config.yaml
d_expert: 64
normalize_top_k: false
vocab_size: 8192
norm: "rmsnorm"
optimizer: "muon"
lr: 0.0137
seq_len: 1024
Below are experts of layer 5 (counted from 0) of a mixture-of-experts language model. Rows are named router (the router's row for the expert), gate (a neuron's input weights, with its number), up (a neuron's input weights, with its number) and show model dimensions 0-191. Each number is 128 + 32 x the weight over its row's rms, rounded and kept within 0 to 255. Numbers have three digits each.
Before each expert's rows: "mostly gets" lists some tokens that are sent to it at least half of the time; "gets" lists some tokens that make up at least twice as much of what it gets as of all text. This comes from a sample of Wikipedia text that the model never trained on. Tokens count by the router's weight.

# expert 34
mostly gets: "spite", "cover", "sses", "log", " journalist", " thus"
gets: "lo", "8", "mo", "li", "0", "no"
router:109158185139106148066175173116138142058070146155158086069125133155152232162104151151157153066106185085140160113141143106136068140112158129136129125124075179137101191165121132089143117108088153094154146079103114099082164122154138111176099144137088143157133138160098154165152100141096147135156105128165153122084152055174063118170118127129120144156163135133116115179135154174105121118185123103127165125120123109131167149149129114146150116131144107201092115101201179137127138072121110200123054159119123137099100114147128116088164071108138175164127051118137143115177092117087131136
gate5:164135157156107161099113152140170107118093100094199118186152069115157122151142130141187136120107127093112214176132123150122125131171105094094170102119136156148177097185054158112189126103134128144146163103161068168106133146170167107062142078131165153148177113146121100113115097107150134172146143108086156133146102132096150164110098076159119182151114152112136118120129143062144046089197057134122146146119124081124084058123191093179132125142142097133098121123148154039148167154124157092107153141104143162148136145134116071164146129139172157140121085083127153161154145164150108071
up5:134143069174138096087137092089169151128179137125153125095125091117132152139139175132114109127101148116132123150145109135186144101138133067064147172097171083125130137116108092113209176108124064121116138033178133127133119226094118123207110129140124154144103064136136130139136103115090055078088092194114193127137115097152161122211134158073115130147131147146183097103077163097098085128077118133140083150132072095120113145118117165135083176136137134152084105147196156155133084127110156098143131122140079145174140131108127118119131165156105138119090119146172089165120127073092169125
gate6:103093148132141132236118079111136154178098122100141190141135160141088102145032121140061109129083147136076161154132087033151126135098114137161152102154127165112092144185144099115138108156077092124146159131142088170149120085050123124154153144156125142126120131145120160100116113095138147195161130124131101137143111152099123111142170086111119173147104123158127169152094121154152087112173193164137163076076182102109060136158151133160160112092154134147174127123102137083155091105087131107130104062095181100060124174182147169123110097155152146132139113140140104066176127163135147085
up6:114166079132081173100149208114110150153162095198101109053123136115149120121117141163174177135162100182097130132107147143092095095157112138154129134154123122120138126115131154122158114088174124143110114134122180087130170103138148138106107090135119152180147138173125150140150121124113130104120090101135087128089111140134161086087082152119133146119090128030121088137172156092092170129127081114089069152167106110129166060133112137130057115177032114129060110120157087141151165150161116207136198133173104142189086098106123140137156161127119135094175124083183178106111195107093113164
gate7:129201155124141116082134115100112074089151130139119138128101062140122110143128133150173131166154143136110172106106145187136107154139141170132129102076048120154160182143135200125061174138105190149195148074108114114166142138093105107056126182151113166050119106119140150158143081079114117047144106123197161135204123119134125142182125158131138152178141141125124110087093123207143102130196077136134105119147130173208125165136111178110116139067103126148151128092138118149161135101139196131130097132092120134120097155110157117130123118093165119128138086148129107114125097118148069060
up7:122172150140113145089144136134120046130114126155138202159147090128194144154137141195164129135121143153105138140107104182137092165065120116199102058088076112102159136142116170112119147135131133121208117070084076144102140078131137141057126135131144129026140091183180117139126099105106109083167119158095073153191085139162096153154192120160122164134133127140112136143133202140171121096137118090146132135102145154144190162151138186105143149107135123143131139072148124070099166118099134082102114166116129156108116105098158161081124114118123103100155082094110138132151089192167097083
gate8:109159124117050116078106123087146077103125123151176130138110126126096087123105201105185139148139088134099073102069058174117062113102139062091108092125072125167150124191115115138183087144106141117169113096172145133106222159124180120155196133160166151104094135153066127201090128116132153144153138128194142119130077169150034128112170109134118148090112138114129086099130125194084111090156126142109106100147167119135095073117196104117112116101116147177124121136147193132128087126140116147169077134104156142095114124126141102149114157132095129133130118113125158141133147171132189151
up8:136162128114138136161137120130080145103103128169153101131094081107122131136131178107146160132118113141124138146109137145147133062189082133134168185113150051120116072128161072094100112164166112125084106138088154082158083110130179113136120113082144135133086142096088149096120112122154167079164106135020107085140175116118156145136095163168109147112122145107113079151125077108047113104099110122115119096160079108095113083096139110101089127158109128145162103102107165207134100113135026101195136131147168215101121091156114161178144107119124102102151131106159184036123139132082133109
gate9:125118111151129138108165082155157114110065155111197043142171089107175113098114087130157120137139086099128102134112156070106072102106163189153128050125091147073143132126107147052159132113129091133128121150172216082104142110151130079155084180136126163108125104122084138120146146148144095077172086104203134144151106083115089151126144124139121229138126132070164147097175147118155118113139107121089089166142117095134161122142175168168118061061120123136152149132147177135148139149134130108114148087142118108190122135167122086133113135130160132119153101187163158131058124144060100125
up9:166104077121116121124087131165148086130145134164125073139089112128055079129165130149143160148103104157183175119141115088122188128198101088144075133135115111170167140170129117187081059124134151096083134136112126181141113134132085164131147094124172159070167135182123212109170149119137163129114168071106145119116091122106154114156174078084117080120155107140155076160072142134187103157142133145134111100161136198099113197111132097086140124118077160119125135105125130132127139160155156106125096139154131133133150113066092158053121131156031157092103176110153151125201122152128138161
gate10:087170128190124241083132115121092117135083146150145094173117134089171098121162138121112111156122135148094138106089132111101041065114101169135132127154100133128097196195149147154146080086100129081133083067182110124152101109151168163102110192131101143062156129087096149171124083110098154092106141142190136148122091120070115129102094127143114156116157103171108117139141130142200123126098145117149117165103132100107070100089123170149177123109116122128143135051126148146129102110151125116188202086139155139168106135108089100180102085057146152114149124196132143145109083129102113117
up10:149165146116112122138127114115100131102100118185119065170123127106095141112110166103182144144163118096129186105140157193104096146122106140072085074141140109129126144164101164170130152177135136135137106077123180101143119073151079129075073162143093117096132082078093092184094186131115131105113136139130145125126174082133128151130106103079124135084137093114117131122178115117095122129131135115163101163203150156029084167104117216133159146126163171129138095129071147129128094124118160184115063108091179181158109137102126114076107124126098096066177155147130043103116052122099134164
gate11:134133137140111097097138117156144112053105139083142128159097113124113101126128115112178182115111095122126146084173102091112161150156134082203057094130150134063081140125105146163176090156176128130189101109150127138160080131100118130170161128163166116144105152112119116149158160155147146149190159065139110160107109135141151136151142164138132161117076162100072242140097102062134126097128163096112162150075097157132150134064137105085133191102106143111112143108142134140130054183146119171189079175104110112101081115078156124076180112111193163153093155100115077161134148166139129141
up11:177128173116112118149171115182116143122112124159104112130138140132011046107130175118110133165068153106112057130116143146096146138109183102056109164094173154179116209131182143125084114091162144105165075130130128108112168078143112134118177146104109129141131098142133189140081101084157162081055135157100167106129160124127110164125153118131110105171129116079118117164140166152135165067088142182116126116166098111151125113104141162189108088145134082174101160162117203121122144116054174148163115154122100103103155033093163134133111127137142132104120154109133156128098110112150128145
gate12:110147107103098173059088105101053087100049131164133112216107128161116142080130192099069133109087138157149132162179138140152168116106135106144108106152064138135142211082160104077125137131126143110085146095180125088097177150082115126172155197114168180160134106143129082139075101122155100106146127151108172143135146109095103135100114144111085148147127146110200064126125163153132140110118148083093058124125082109173109102134053152114129130135126138135142089102117126151136143157132195129119093112122137101230130124154101101086129126141132133134161114118107125157083126079105065088
up12:173136181170062108128125123075137119152065119095127134122143167122134149160080112106094118132116125160177112099200169148079074140079178101130113180195089127136169129110113115101156152135189125109132104111138110103105158092111097096126210133132143145152134212118188141138138125157166114078119105160122159118096087153088182144114105130113086101173143168150140105185119102192133180125157158133116149118121149063082165118175172140105169152137172147105109151026138165104176165126136139150079092182139162125122147164132123139131108102134105085128052146105092162148109132159126195144
gate13:137165163122113207120100122121153080163100060118138105108120107123173179115114165154118126136101174128130149104142152172104118139097152134093167125133092152127122137178147128125117134121146046121200094116092176193183195117094167056117114146128104094114093139121150094117132096127124111164109130149177161105093102136129144120124158113155077129074138158089101113141119090184155154111145151120052153193126122149103099105174111147091176073132145113109119070130205158123141091122135100138070055197107135161165133141114225124143176101106150149065153125110075175106105114143094122151
up13:111116192087119148066150097130160084119109117106104126068132127115150157132081091165107085171091152130159184113206147161179070117121136121113136087106079134143122169150178100109125155116119115116182121124124147135154135150097135081139135148144077131104127128178144143115140054129106138149147197137163102144147105143125136060103095088109121067080163156066134110136145116166129126150147139150023119127077103117147114097151093153115189096132154109130111118165153136136115134130149100143057043197119154152181068124083140150120134138134152173069218156151146134144177141122120091185
gate14:138169110093142132174088094070082159104112128190160086077130148129110115121164189136160177043151189097109130114112153119134111123044130146134097141185137186067086127181104093148166120111113089134131116122130136169114103128123145129098110125112146052107137088125159137157124176084111172112154156102119172150147139083123098135135156167112117132151067134137090163078183064136078154110160101167133130070150129112104104168137142192107088139142161100141113133068155175126145212114100131152111159127141098136103154101141175096199141088175172181142123141095150147161155192133152157118
up14:149156169079111141124115084150055130140112139106135127068144164094088190144133132143160162083151190090089122104084170194160109092077179101180099125190120132123143126201115103122135131130135164123157112126071146123151107094165083140117116117118127091148139152028119083178163146157172132162112121089092100113089166120136091114085150178168078111137158143146097100074152116116092146173131123125086115125155114161111137122103123096071133116172129090147095096096110129106101166123124143183160197169084122180172117097187161117172136067130190121122111165069110088180106126136119106134
gate15:143161142131128101128176148124146131137147078130156145121147139146157097155130112141140160145127137150077088121092127161190124146147125152029096143172093141141111048106111154184105077143155085079151063087106085119122128187123122174142159148128192133153121125135161122159149179149108108112106070126114189146126134113176143194124129159067082114124167170132152164181103180114150055137115131178139117104148181043146092137194126143092130170110125137148113141164104153111099069098114144174147070126140128155135160166137159175138148166082156108055085143143093096137180112180164156117
up15:108135098095075115191126127138122051164234097115157096091003119086092080128113134080099131089084092131119162116064113128173116138098103155094102097175144111164183136131110061180117153141165153108084123179143156099165091126074122114126147151203121119141138123141153084116105115122120105155134130154083102162172193083130084071122102091132149140111140127096126095108153162161109103078151123171125112113190127101132125113148180169129116156114128167135132086135162122114157193140125109137084120113089108106096083129095122146085101132181176124144148122168127080124132166110144105083

# expert 41
mostly gets: " Vegas", "qui", " Again", " Orleans", "lie", "sses"
gets: "le", "ne", "de", "re", "4", "pe"
router:066140121137121160120106153123176112092144117125167087086138135112113172129104167171175178140135157142120150109159190119119073109079163130145163083144056209104109175166116108141174083116119108132126094091111138113163143183124147099113147169148137164150123151131101181160120091104124142138155175146147159146221135078184097123149157097123108148158080147140074134153130158153159141094153125069114061071160151131133167116137154132094082138100082161159121171100190159078175088091111124164098067127105161095095084116150174105060154125101087113091103101097116151084085083110159101118
gate1:113159174110117112153118108129139153087101124025171128145126089139122162105181189160113111118161175163131102064121086080148123109066128099123077138146154118137123127155136153105119127153114119117169114086111192155119155091141163128175120064106114136060106132152128151160110105137106177093131202163122223087061126121191153109196122094131146162051101105128113142112150140170149142175173183139165196104137131127181109150078113122131116084158096129117134127118107067108127132089103118150125115119128120101163133127158224115079132093149118076078065127149109122137129091141139157125
up1:054090119157137142163100124072038154143127153125105131135249149096120121169111093163124144195091180070151122129076130130127124117135148101157135104158027103132114166152125119105096145110152157131117140094183064149118140167140104174080105154135082131127135123112115099131120190170158046144124115142141115082142134127144160114101150129096086102136117164178118137112140093149088123099136116126082108177103129131149085139165100149101126183102132160099120117115114147142118110175172145099104141066171120202128129083138082145085138132166134131140180135079173111196132128146046089144
gate2:069096182094132127135145105166178166113094133112119107146153165078074131102126148131183138136114092035090138077119065119105089129084131144113165169069113121126179163128093135115109084108164164129217160147101097190112112179085125098076099176129091072108145153095108124153136085107078128117124129111165107122099113119126090113146114152116132130149164091130098136076056091097136093134104122138115144112146165118144140141141101152148188191137119055109120093083135177190041169100166134153135127128125128150124130094132167137143177093136117184168115133080165107112081053138131144104
up2:039125113087119150146132101142125159100052131126125082144100100136125102142150124151177123103102103111111113174124149165178146092166137156124135104104128151088150138095127165178124167142121168103183142123159141096206125113175116200093045109122117077146116111133129165080129053082175161101157125122100179104147106120166125101188143119125119223119146107137166122111177168067086144120149118098124061143151145144087092166103142160117078144144134107149146174153156125135139141108144118099158091197187130138121119118121225110084136155156196149102150152140166134104156194121112104144
gate3:140097086128140118137103174140134153088109181085166125075113162127073096112123213103186101151075174195124100115109126143172133136106158175142131118093134181144099150175109137124130113088147182110105103143071091158170100112113129119137166180158112100124180087122133148124126121119108129084155055149162110107137120094100075141172095158119090052152118140132103119146125148127153135098132055130150121087119186124162130113206173147082151185182177111135196126140136145117104160067128092105159097117136099180161140104171170128172157121137129059081155067149086158160093142145104168126
up3:148120166135086130150093095114094117115099148132151120144146178165106088159093178100167214128019132144128099123118122095137124132117079165170118103096172134090154127193114151182152103115128097146118111149101113147106152162111150144069106117199166044109121130107169140145088132100086080147121086154155107084130130082146075149174161202117077093160131138117118136106150181166150130140133103136122099138079149102147118118115097143045065209142127121091188104114137098165105131103160115143132037094159103113119161078131155128179146150132106101121165091128149154134091132147113192124
gate4:063102159093137118140117212161156140115106077125121068066108170138129118131129083098189146199118128122124139148165157101179120139096146116131149159102131132087111126097185125158075136135135146122119123084204165071182082191164114121128150106108186120103143118154147166174041170128163146085138110117157127164162097130129129157063074121102137159116089117164121129103169159133184159108155174062121131132151153130104136158141062151160137182167116191128125124119049118105189100081111140127171110143103103174160123093106088156141122109172101125115088134162109173075096133119103123138
up4:120105100190106168131049095125107134123115163094044090098171187158092128128161129149108065133116116093143204163101190086092112116122141120078127139081141148121141079124157071124124133132128124124091092122142083184132131205173124122142147175156095166103152148137116103145117102120098105140103158151147149094157105167178123087097118142136163111148130167113131149146146058143154157158136175101081068150076136147124145128162133132109102157081157128084155144120116114075198101125128129131069108140124129110150146147097121078089129084119106187100132158091194195086112037094134081084
gate5:122112139147146062169080099154103153110118153133189133108164111069190098144086132123067113149129104112165149177071153152104140184146116122195146154135118105138117115155123119142174153124122103165167145089136117129075127074185114158100147101125132146152116103135109160100108100093130096096119119148158110125162149158167141102118107172071126151117121121145148120091171182105146109163162100108202129065163130152122137130152132134157221130144122132083174117107185122117130144122139170117135144100070201131184119133144074104142114144167125131085208123074198138162153145209195044103
up5:116157086092170122108107079136082146070121159120165137155110071092152119196137140158162130101102109113146134156125134086158146110101137120108197181155135166119158136138097053139107193163149091124162159078130127174121135137125074177158132152156086145121118106185112153121071140137120037104112123179199084100129106104134170155125146121158177139139187100091152146109158134151108079140124166140155092068142116125174100157132176128125125127144122149107113084090188194119099122073150090128121212100171187103160182162187105156132170178128115119116123128110120097116138106129132080196
gate6:134085134136154151202148158096172173158141155166130106103093124096144083111129137109084140108107080156097127106127123173104078084101095125198147080114131164136120108117097132133186122086114063100152168157140159096115119158146179130175178094091162142089079117083106145118094092117143155135141122113138115146138126078111182147130163073107153060178076109093117148110092115118137106093192108126138115104112124130124154166112085122184072146203075165128127107199102124094192120150147114147092154078075070159177118185132152126125160131069170111145147127119175163051116186127138107112
up6:141108094086086191147170080144109116122160112149172099057128117075168137186074143112104148131122147124132162106156085095050076140118124181130116090159099121137126123081101164171146082152152128161198138140092145132109114093107046177151142036127132125164158135104053104084159076176196105124162142175126097141140106147144087113131101122180126174089131063118106126163114146138154120161185109174039123152130151072163139154134144127154099107159176127106137099117155151089163155128147146135125134130167153117121128153156133128088122199128092118076159130132079155160147149122118113175
gate7:159132136178110165104120143094125057122093046164125155090153100115110111144063135178163143160161122113117156112123131129135079112151087109125151094146108137123131140156205206135158122150095143127136089085150142102131135109132109106130104121157167140104117167104135141159197086131178128208114144100183198158124103105160132112102127104129129085168134161162102094148171150212174131136158148139110096050187083157159152090176110138107097104118131158196152172133133100110195134134149095129159103151129186074103131126169163154105138139139140165091070048173113133111120076135105087167
up7:181103156130127141148117121125147108060103130174130193087168108117113114118076180175121171074145082098129128134118076146094132169089125131172108101140127146138095164173145112109106179127138157142151100085069097140024168055130144092115079129136144152081118078129131178129114111155139129094169174149100146106160101136097150132128186087146154125143129155125106105130144158123143133161153155119098140066177105105167145169127135192139088135105165140127126150095101123028170142114128104083137094158191192092104141104141154159060184140135119098099126069152106120101198109075090100115
gate8:114159116154098175155101142118141084110211119061102165122147076073127033095162152102091143125056149088176133104146105123122150128099102056104167151123084165173127125110143140164190135150125127107105107130170123155143141118135133116159140142136102145114081140135143068148128133145113091146102118141117119084140112111104146091063158138094086175164142091163161139128142105152048152162141097167087076165177134110089162160139130160109098132140158137167042124115049155143092066115181152114133160143105112094161111101121191093121122143088136159159078061126122141142091083151178087109
up8:139153113108140127185182113136092215082074125155143130147113143097159147131108150117092095133101086138105118093142070090099123149165090106131108154117103113096127120085071105093120155159134168131104132170067142143094134123107090121111144060106181145120121181122140136091155161119175183168149147057138104201148126162097127171098138141028118151122156118143138118096111105170136182079124131164129114174128113097088121143119136113130079159092101091133135123189199133189174180164114146106143118100154160205110147126173158134112173102123076112116152167110092072141117140162042153091
gate9:148085102128077150065098129175173127124150105152149139130107078083117154094133095103126134099127126154156181076096138117180177195114142096105094106116120131132147122154029135055161132111081096114130110142189177150117121133116156092154202123158115131178136082132110157134120126133106122131112125085146152137163100124062140178135122062136093141150110158114121152084071105104133108154172129062092147145155098184059134150166091105133147127183151151131190201056155152159112107137169094095063118082119135099128161087156134106125073156094202155094119133159157124100120123138173124123
up9:143070123106098160162138127196147102124175122178161177153097110088100097113132138082102148179086125119143129110116083158067128110144153146138115120120118147119171136133057136163086085141107129096110132135128131096146118102116084093116180125117159143199122148110118168115143181188174172091118098097135142162158120143140125113078209155085132100197136141125090105199118183121132115095173150165140103077137131154119184137085103094078099150188077144112107144122138143143157132157180074118162095149104047200137085138082087120165115107080151163131134129166103180111082158106163092183
gate10:042145156110138145059115114142089200151178170154119127163054186083113142170116112115129124091152110143080180119083128056094118181123163103191167140179159156130156125105108065085086129094097151135140160133118150186134186147161153097148188140147154156119139125107114131142120214116168141117147143133191126098150131124137120117142120146102134124174132126138164160154128144170186070086147197137082160125129179110115091112142155151126130209153084154037150153121131185135141090121143169171152110139149120117145141101101111125124136121108118137096154106139156163187102147117067111158
up10:093137103163156162140079056126110134112132116185148097143104164113182136149134167114111126107122146114148121073079163104119135151159117107113153082178126079154121168124052094069127105069121073105170101143149176121104157113122146124111158132165132178066118122158043128128147124139158112080089085124110165129104163147104142146113144146150155113195150092142157202157149091106111103177148168141124109147218117140090086103140126195124130112130130172196094108131161149119147095147149146167079052085128146137159103116094097112121130091085163041121152198119170095119123080165128145109
gate11:097094125113130136113116141108162127090108128085143113144128117138144105160115114127132162089074183114089198101138131169131183116137104111143097156122150115082129117138146089116188129190105076119148122100202176151143094124128176147144165081118196095086102154118124005116198105146122112162109129077118114135132077126133129115113179198126126135081122138125172128123137107093179113139172148157056157067079074123111152094079136113089135106142137129103103119130147046140130086194172082143178146162090099088128118143101163187104152146148132183127122156109145109161162142097157059108
up11:149140127077170120164197069145120183117130129157156126141140079116101136078146190127084118143146154094105069194096069118115106155088145164165101133086137155132127121092131129149147141071149179153105096153130156132139126100121091098077143156135087117123080082175126198138063127065141127099106117149116161083121103125093120138158161106143173102130159120136094047120145166111107166109047096161171117080201135129153115163122100228165177121128096158125117169147160195157119167113112101132145100168120142112127128090156152176188121144151137090072144087178149147123107138091138139126

# expert 25
mostly gets: "etter", " new", " short", " Yellow", " Gold", " Communist"
gets: "5", "6", "el", "0", "tt", "lin"
router:123182157088110141095112184157206162141078179102132143104118116159149134156149167072141153079101158118127136149192137139150132166127173127112100151151130167174118159173160091107176093144087093130158109152170118067106157107186152111168090169122108171132164172128093148149148115114109169172115144128154160117116131142184141146194113173099090158124082152118124137175107157156175134078139114109162136098112120155090125113088138077040124164157110194148148134115130131135107076084150118177089070121154115225187101095105173144087136109098073118078137069154124150105108098131126107094
gate3:125145034119089096148128157099106148105122180087161107133097197150086113123147173140121103123066141161075117153126145102137172139100166125096060153094217197187104124164148143140128118129135156137113107071147134106129103101181108179136122139132167169162165111165134200123074132083069115084153102142111127065172141142052145140158092142085130120135158108137147111119106213198156133159092140128163140029108164153107128119139115158106112154136131103142140142143103129131158118026138132105134187152088120129111132129119129126166121145088169101132147089153108130111096151114092159094
up3:153099087133070122085146129062119170062098146140164139187127157148067077121141163131125134127127101151132140096138194086112136175077131143114023125142174131138140126138114183136123136168095101127134099102103157150075096139157070172119134139121170103189191132157120119134078133084046126094134094161146106080067159144154126157127083124121113140140122069125138112114096172149175133135149146154100189091109187123054086132151109141126065129090140159140125094140123138105102110050168177106144164133105131083144127163072110116157117099082110120119106098114093173103117157150138197107
gate4:135146136090103127069128146125163071075173113115100133096099168152143112149141150138189135176122117151163119076125122147104103171126161074158103131107169118110110131108202164120115143094105127177132067122183117140128156163137147095080121174111165145122126100113124140149081137125145163155115156147102135176154079163166068153135134130124188136107082131091133136104121114167148130173127090095135170132118148140126164131104142226096206126114073169176169102174064110104137126101123184117101085073217108156174124161126092050128138080164072094119075107105116174151099080145113148160
up4:106039128149141098158134120112050152201092129149111155116120080133129120102078078148108116153114104131165155143184150148144141111118036095068131145121091152121101131144050121151117155187144117108092126157128131125110092114117147132140098063125085136057119115159172124123108152129109129121083165160178157158111131121079205103100097169132066134167112117169133155099130143134103128150144182131113148090086115135113132163170147123144092114105109099088122141109113062091133114158123128102076195147094108113127161170129133109104122137152152133180183100141074067065214126091163077076
gate5:105129181148073091091085115097193104186114101106093135148153144095177127146084126166123125176173124123139133152127105111122132153142107093183108111130117123152060082106097161154198112047120173116164187165039132157082095118184150095142113183153127118170108096164149100107130119081154125080143118123086181130099161189165156120153106143130129166150149086109106131154154120113129156129098174118164129104134117100083039148177157105133101141087116095151162122104184113153180151105162117141193145165095097111134083138139107136113172110158058159106116077086110183100140151163132103106
up5:103139073139135115157086113079156093116149135104160148143129103113173123162097139153100116086212143120139134086166140072149150065081121075136076073097134177137165119128111107119180126150115187135127106092066163121147154203193039120144132102085110111090122126147140143149148155134141110076188059114103132122150103118156168115178145108166104112150172111105089118128132165140108115086100175131188048134178207143106128148147138111083134163096204156093129119114135104132144098122167058165146115137136122120152122121131163147111145164091103110162123183148138145129164140160053116170
gate6:128123148134083093210163140102131139083074116133147159073137138159110082138009180093128179112116098147060128132054100017113129117149148118126097115154173188080106138165167114121168113057111142145175099136129108145090091163099140102142158107131115177144124112129122128143086162111135101154102212112190087149102144124113128165143118136148138114141095073144100139111137128171151122095169106146126120125104098120169093121131143099095115081115099065108088134137131080167161140127111093174115141077133167150145132173127131097109154052113133140160132153100171096098141171158179086110
up6:139141120143127112165185107175111160100141115170086171166133155123114140190110166186112119078150112151135155171150125140085112139132113159124154178142156125151096164182075148113166146171139136144143132098130113107088114111103180192144048133124145158138134110180069074093158185094141153121159110118106117132154108101123128159146129126145112157134104069129132097137150122114074080124199073195134132114172232089178136109158175140125124138127095115102075148119124068109113088092093174143174144143123134176101116154129140146126165173107136120175150123110221117086137192060148190109
gate7:139119103151189079088107117072162139105078048170133181171092128144093121175098138057110118148125131091126137091112106139174119177123048205120143116150112144106110195186159133151121103111115146120140162137115130107150071108128139095145167134171156090058070127177120093158165115109087134125159094138122148142175177169138135159126116137095139137144125172144099126095077092146121118120147141094081130085170111110157141121102125117097116112185186111151149103076088157149173154192155126141124162175100125165126167120173153123118101105100118120081116015148086155160119080141101075145
up7:132114149103101097120137111143101159105126154173144126152162121128129115137153178128108116150105080142132166128094132083110151166090127155142149061091111118115145167151119123171080132150221128112142116165106189136094148118073196115063156147131164199025105116131145186152145104115103131092128150133098119122114072093138110151115155077182163133177103184150098158097142143091159135068149140079151167135120111154124172160184119129108174071157109160132116095109102172117139085165129073136111082076107132110096127165146182170080123070076098111101197131112123169156152080079112087103
gate8:130090105097044145164106121119141117121128121066138131144145121186169143149235100143089131114081106130086099136081132104082212132115088100089142127138073159161145164106134120172159132145138149152119118101132064161096104055167136147137131115150127151088046139118130146095090112092122147183052185156133141124137066095130112126089143145093120158104153115095073143118118112134098109058078105108082095095192129106159117178147194095139169068129120122121106150116116153154143113047095123121147132107076135140143087120133154141112142155123075121134158109095082093143194133181123139127
up8:177118090160067152108076087106048143155142117160109166176033160067175122155158160054084080070147052127140112146148143154109099083151114147160152141145106157154101113079181113097159096127077129091119142113087133145116086111144161194084146186135173174117093135082143118099112116132185135118196079116110129143174105191107188195119057136120144151170107103094161069112135113120115114098122123135133121146081139154130160145127129113124121162096143142140128080142127154107085129137171115124128135127140145125089126100084109119156168109160067096166133109131167124117105180155086150111
gate9:141137070134124187067144071139118150117150191159125079155121167123151115140121070158194109162170146096120159083137135098092073142176147145135126117086171088134112137132134110075147130156157166107140143104127209147123113165153125091154123155097108073163126189156115104152097117123137100125093126093212178164183147104105115199149106115080142119149107150128136070078128073144098116075131188125126130104102173085126095156121161077166095102120112188148150182099126163169151143122139098181177158182110149084105138104058107115136115138140138115090088126121159064089124186170117142112
up9:122141157147116124145157084123111099151162142088101153123126127104135179129176165138131167172064135092168116118118108145087172104105089067087092071106104155145159125088070152108092081105131091153140111150115059074139160102139079180106096150126141131139098089157135174070149137150131154130124152111107058086120100106110125087161169136131136146144141109169091193210086121113131149157115115139142117157142083131119146155103092163142168144137128127174093121131100126097072139164160155096111145133115116146105114100117086163092199032159015159170134129103129225128103102107115139177
gate10:089161136147139117092126169123086172123106148185147208154050097156078122099159141126134128148102125142117106079142068179145061172106138097187127065130181137147136143161101108119091145129100166108130135105166141118157160141174131169153129162087131132081120144105092122153067133145119112104090108092124158154176099149153141124113147145121175162137121100173178121157181178148185128133137142081077158198140114137151164130114095078158096112136149124122129151048098209152139129157134246103167086087122132154098132130089090093122127185113131174147160131190145127126092095127128148160
up10:079145133061084176135163136124140140149108123130152117185104106120097154084125171125179168096090106086146101138110135169150091164078124049127135087061150125114118123140087124128115151125126133118197103170101150117109123172173109095127110194118136128066161124140065120134110077133090107153089091105121150083102139094125106151100169161112151157089093111136137068150172151058126177146188148098064165207122125128100146125136100153149122098137151118129162137079127182102202083129164222097134063128116134139052120153087165110090097155138118107116150133120109083106133100142181101131
gate11:067082111142115186090109120121137102106115120093126050139072192110123117148083111138131197151092160150120101090112139118180106132181076092114135117145098077045174135178109149104159147172141100153150132098171076180106113171116118132143194098128159105063117164078143058089140183208148167106105117112114118139118120161174144115125135169105164128142064175135122099116133090123131129106205157098099137111110075111095126115068111151086101140113114150118107158092086094100111078125144091139136093086114071115105106142118146148111119117130113148106044162119134066090154129086134121146
up11:132120142098139105123138107153160169132128130161176128086128085109091134066148175091076123095097128133084085197067127105135156160068118109120108128076139120196146126164179105108081155095173170151054109113143086108105160092157135157144148126122055112109141082158137216100083120098132158104068130184129144118139167127152188094169147150119173071141127117133130083116103154124145152133062151152160131146221096156131107116160115191152181117180105136156140141163137209122105172124124149113147127098150174123064135108162125171134092114128145139091103127120124172062088132105131125161
gate12:108129147108144154087140160103130076118117159122116149138071085127073145149165152131144109070115177125207115158179129141151223106143120097086134126128102123164143172076140147119177122097114159173070123141166157138121137116156148144168130098160055151182072138172161069105101101115137170190075086131085111174090130107139166085091088151148099118116129151113103109134148109112132086046120122067122078175051123174137120123105090143105151148094143125157112135167158142168094118098150119135130157147100159107150160076106174092104148154139136180172147090127135115123126134146057038152
up12:158143132114159077157150138150191117173119142062140128144133172134098136145186108142117155152114119068129131103116147171121146134000153082110147170139134105187083089073144135101162162105145133111160163170174106135074117059142147173098109110113075124112122136102109083170123123129124124092080122163119130134093144053125147152125196081127143098111123097167057159130113126081191112103135136098174135107145142101099087162122158108145130185138136106080191121130152130087099045066114121143104139141147174076155154157122154138172116128122071088137156088127093145058150098111137137128
gate13:134155120093087126096120109119120127100091101121125114137141088167160168110077207106171145116126127154142117043091134138116137103066160111162126095120125190106160164106154122095125030212081108091166131116126166088146157166139149132139140089116173086092098124110146131096105131151124128158135120156080177064107151139145094065102103142144093120087179158082135152084091106154134115144197098150070148210159167101090151182180107111124134120065125153130048115075169130143144097114152073130141079138091101172154132120121159160093158106140151141096117131105082139141117118103102110180
up13:101178144084106153088155130145152147111111158135115118136113111112117156115079138063141073106087110167123132082118121143130160068086185127182156084087058143116136190102156079090187042115122113073146115154129166096121132175113106139130181097137123127130120136145139109051081073140127111111141114123089122109086092141154076093140117087197138096094206118116110083148067106164135122124143142181076073192156160084096131135175090147127128157112169126121140151154131142151122105118178085145101118148132086192130123091105154130121150133179112194117163155118102187181118094123102085159